{"moe_layers": [1, 2, 3, 4, 5, 6, 7, 8, 9, 10, 11], "rope_theta": 10000.0, "rope_fraction": 1.0}
Below are experts of layer 6 (counted from 0) of a mixture-of-experts language model. Rows are named router (the router's row for the expert), gate (a neuron's input weights, with its number), up (a neuron's input weights, with its number) and show model dimensions 160-239. Each number is 128 + 24 x the weight over its row's rms, rounded and kept within 0 to 255. Numbers have three digits each.
Before each expert's rows: "gets" lists some tokens that make up at least twice as much of what it gets as of all text. This comes from a sample of Wikipedia text that the model never trained on. Tokens count by the router's weight.

# expert 22
gets: " =", "-", " C", " B", " I", " was"
router:138104111130138095148147161111133110124099109144152136113121128079120124135174108165135130144096128099108122110099150137158120157134180146111131133103163129148091122149137104114111186112083117109098144160114148113107148130145158071108163145
gate0:148139137111142086173167143112098143093134088129081121136123143067113141121131116152124193180125147114097148132100151122123141141133156086159096121103133098093119134142115160142111125139125107112188117111163164133141122104103118132131131170
up0:131163132129124110130151132166088103136147110082123141129105151113115147080109181157137145146102136118108153148110126133134080132145150136183125118147133106099139098145111130160169138140135148142127148129131120143120149126153137075125120100

# expert 19
gets: "-", " \"", " ", "'", "/", " ("
router:132142107120151127139114125101150103135152104117139089146107109104160128125126082111113126094142095111134106139101176138111157121120147084145144117151116112112102158159076128157137138116130109083133128126154123087157163136145094128141125080
gate0:174112163120129121203114149090154135107113133148147156162136119134133083143128183099164114107132111150085154139097119133136082150163121124111110150150136129148122159118161109130129154161110104139126133175151124154095128129104147098170163162
up0:136146125106110182132127135101096129124142145100099139117117143140070143161137121134123144126101112127112114140165149092133069127139134128124131134139119129154132162135140095107097094120133193148081136124152167120122126096129106158137138129

# expert 14
gets: " W", " K", " S", " F", " M", " G"
router:117144149117127088171153131105180113142116160125171114117102126144131124137157137127131104134104149142117160157080171136175109137142075083129085142114102112129089094119093137137167121117125105103115102144135115144104160091139128085131148156
gate0:114078144130150132159136118134172170152151080133087127160145135128132195145066129141133096174098151139135127165130128121133126083123115171131144114150141148138097105145123100115168107157107128104130117173103117161130131161128161130144086093
up0:071153102097130098103162166173130129132114132085153103171147112102127107099099150128110092078140118123137100142128129132123141155162146077137109166126137140100132082114122108147139129100122154148150151106167112145100139092105154110135112181

# expert 21
gets: " ", " p", " Ar", " M", "or", " tr"
router:154154124118137117101153111093143111100151126119164114134083137103079114150147110152111148118161099150138137148115141121131102141134148122141115150122143121117134120137165133133084122124101136085101158153145164138112109074122101125144109166
gate0:157165115128160105160143153124140111134108118136122169114114160156184163124133152117114124104068107103113112130166141146118140090125175148147144141108141152131156131153157108111123078097123137124098084102114099073152139148116109195147219054
up0:121140109148160141155127106111145094130118126126140111115141100130135152128147117136160155137160134130148131130108161138147129112137096084154146103102127090162126136097086168166117133160153170081112148147132154105096126126088151139105087159

# expert 26
gets: " ", " 19", "y", " 18", "us", " ("
router:148156144132122106100166149135141149135142096092109152138115157122124113118134134133123138151116134132076098157124152144102135144133155135128119113173123161143163154126114122113126135115099115153149141124120152125152135114118155110134164128
gate0:159139111140119142146133096130189111125144150129134140114140152125172215115130184131154131152134116111105130119170117113114126120176137111068141166091147146104083157178154125111155099133152187136114130133115153134096147160124138105129143134
up0:105130109107096123132145114129183094115160170128151112127146137123138174103091149138118157137130146162101126143129119134110107114138133132073158156087144181106087133147146153091113119140119172142154112121127161127103129146122133088120135146

# expert 2
gets: "ed", "ing", "d", "ly", " new", "ated"
router:122131123122135152095133089156118126099139127132127105171109087128127139150101171144114117101169076076114144113097082091117126144126124110158099130132115144113154114159097128104119113175145107135111137109140121115126118140075111157134142141
gate0:094116144119145121125107133129126135188136143145140119130118127138106132111145131175124156125141153109103132148085134108124134102088125126142115128096162142160167150124144107125082109112162145157128175136164181148136120139137133124116109116
up0:125129128085114144078155123135139120140154166164127107174136127132049107134093099133133148117116110149103158144097123124108091137132159109214103156131159142147158093152106135098121129135149127149115143094168134140167121162141144166147109115

# expert 25
gets: "ed", " to", "ing", " in", "e", "d"
router:135125159087123138073130118114105158114132118123153058165130099146130137097136175125106154096161051154118160117151177090109129088161150095117150143150134154150156113127146162135111137137106148124146152139164185168127128118077150162140117122
gate0:113118076165147202144134111129142159102084109146117123091134154135133143178118141127103097147098121123087139156144147148113110151138069118143100115087122141128117078138111114120101135129117099126052126080129130125115148101145144093116111115
up0:122161198112075113178105153136084099122105137139118127140138119134135122134132128088179159140149140115123104084147084153138147133122139129145160156142145125137131152157159122144171141131104148150148113163107122111148081131150104149136147125

# expert 11
gets: " |", "th", " a", "ation", "b", " A"
router:119168154051147161126130149094098149125119149093127146134120131131100149101125106104142125143117114110102154131133112128133160124131102121144157112129141146130164136125166124139116109111143146123153104190158164141130093116122130166135118121
gate0:140133151142129160090162123149162105137150112139160118124125148118105118126119130146123121155151140151151113170120099156129129167114135132104175086096099138148072104111149123166098116116182094134097120126087134149148155107117085124108110107
up0:104141167127137114139143103215123106129155122115156130113136112137114117108153116181121132117169161128166144142122083139122113155113114127122168141123092126157103119123144133119099104133125085103095127133109124143161153131107075144116096103

# expert 23
gets: " |", "re", "\n", "ri", ";", "or"
router:167151139138107130157110140105133138133104143125161186100128092107125168116089097137108144112159109137146118112131102158160148126137082136111159106100102141109113139094146112112134165114158109152146115096089123143125143139089080142103145122
gate0:140118141150153185096101082170142163115118120142134133069152166140157151146125127171122130188148106137123137119123110111087114093149149135138133125116141146098121131157140174157131110152116095162108146123152116121145127104119147122174166151
up0:141108159108134119136130145153128082143117161137140080150121126130116112077124157162109117099149144091162123176097129100157144156108131158124134121130096124071116086129127099169120098131161157145122134133096106072147091135136144136119115071

# expert 13
gets: "ol", "li", "ar", "al", " Al", "ul"
router:123071117103083070144172143091097117166138118133080142137106121088149137136186148124128145132126180136118127077139140149114166106131125122126133095188179149120139105143154101104159115110133102145128121142086091131113101108126101100127163185
gate0:113124108078118130108135107119065145143143119135136129131067117141116108149157085110102125103127154159114121167129114180169126138128116086104172096131126100106150087100112132138120154071111159137127108147122130116122130152128099162116099138
up0:153130165094130083127134170159124077124130104124120136131119130099146110151147149126161115163155098144132101113110154140126075137122139178145120125164133132143196155160098119117153146140151140108106123145157113124141173098077149117150122098

# expert 24
gets: "\n", "-", "|", " —", " (", " 0"
router:125152117121143174151124129091127123122079151137103139122110157131112164116145116124162128169107145132106127113131088128128130105134147076111116160092129145086116121119109139132103103081129151094136104136122118102158110138176125124110102129
gate0:151119120137092163113170093140128150153164127119187171132107123119084137143109124117138124169102136107168155165146116112084118109145135085185125131114108141145159135139126135143166153123120078111154145169125063142130113110110131166123123133
up0:137148150109147104155100145115099103123090148150100085105164133126156114119137149124114133111106111124096126113134129123184097101127117133108132144145092133103076149105129111135093078154133183126108109104153184138126124128105151074177139127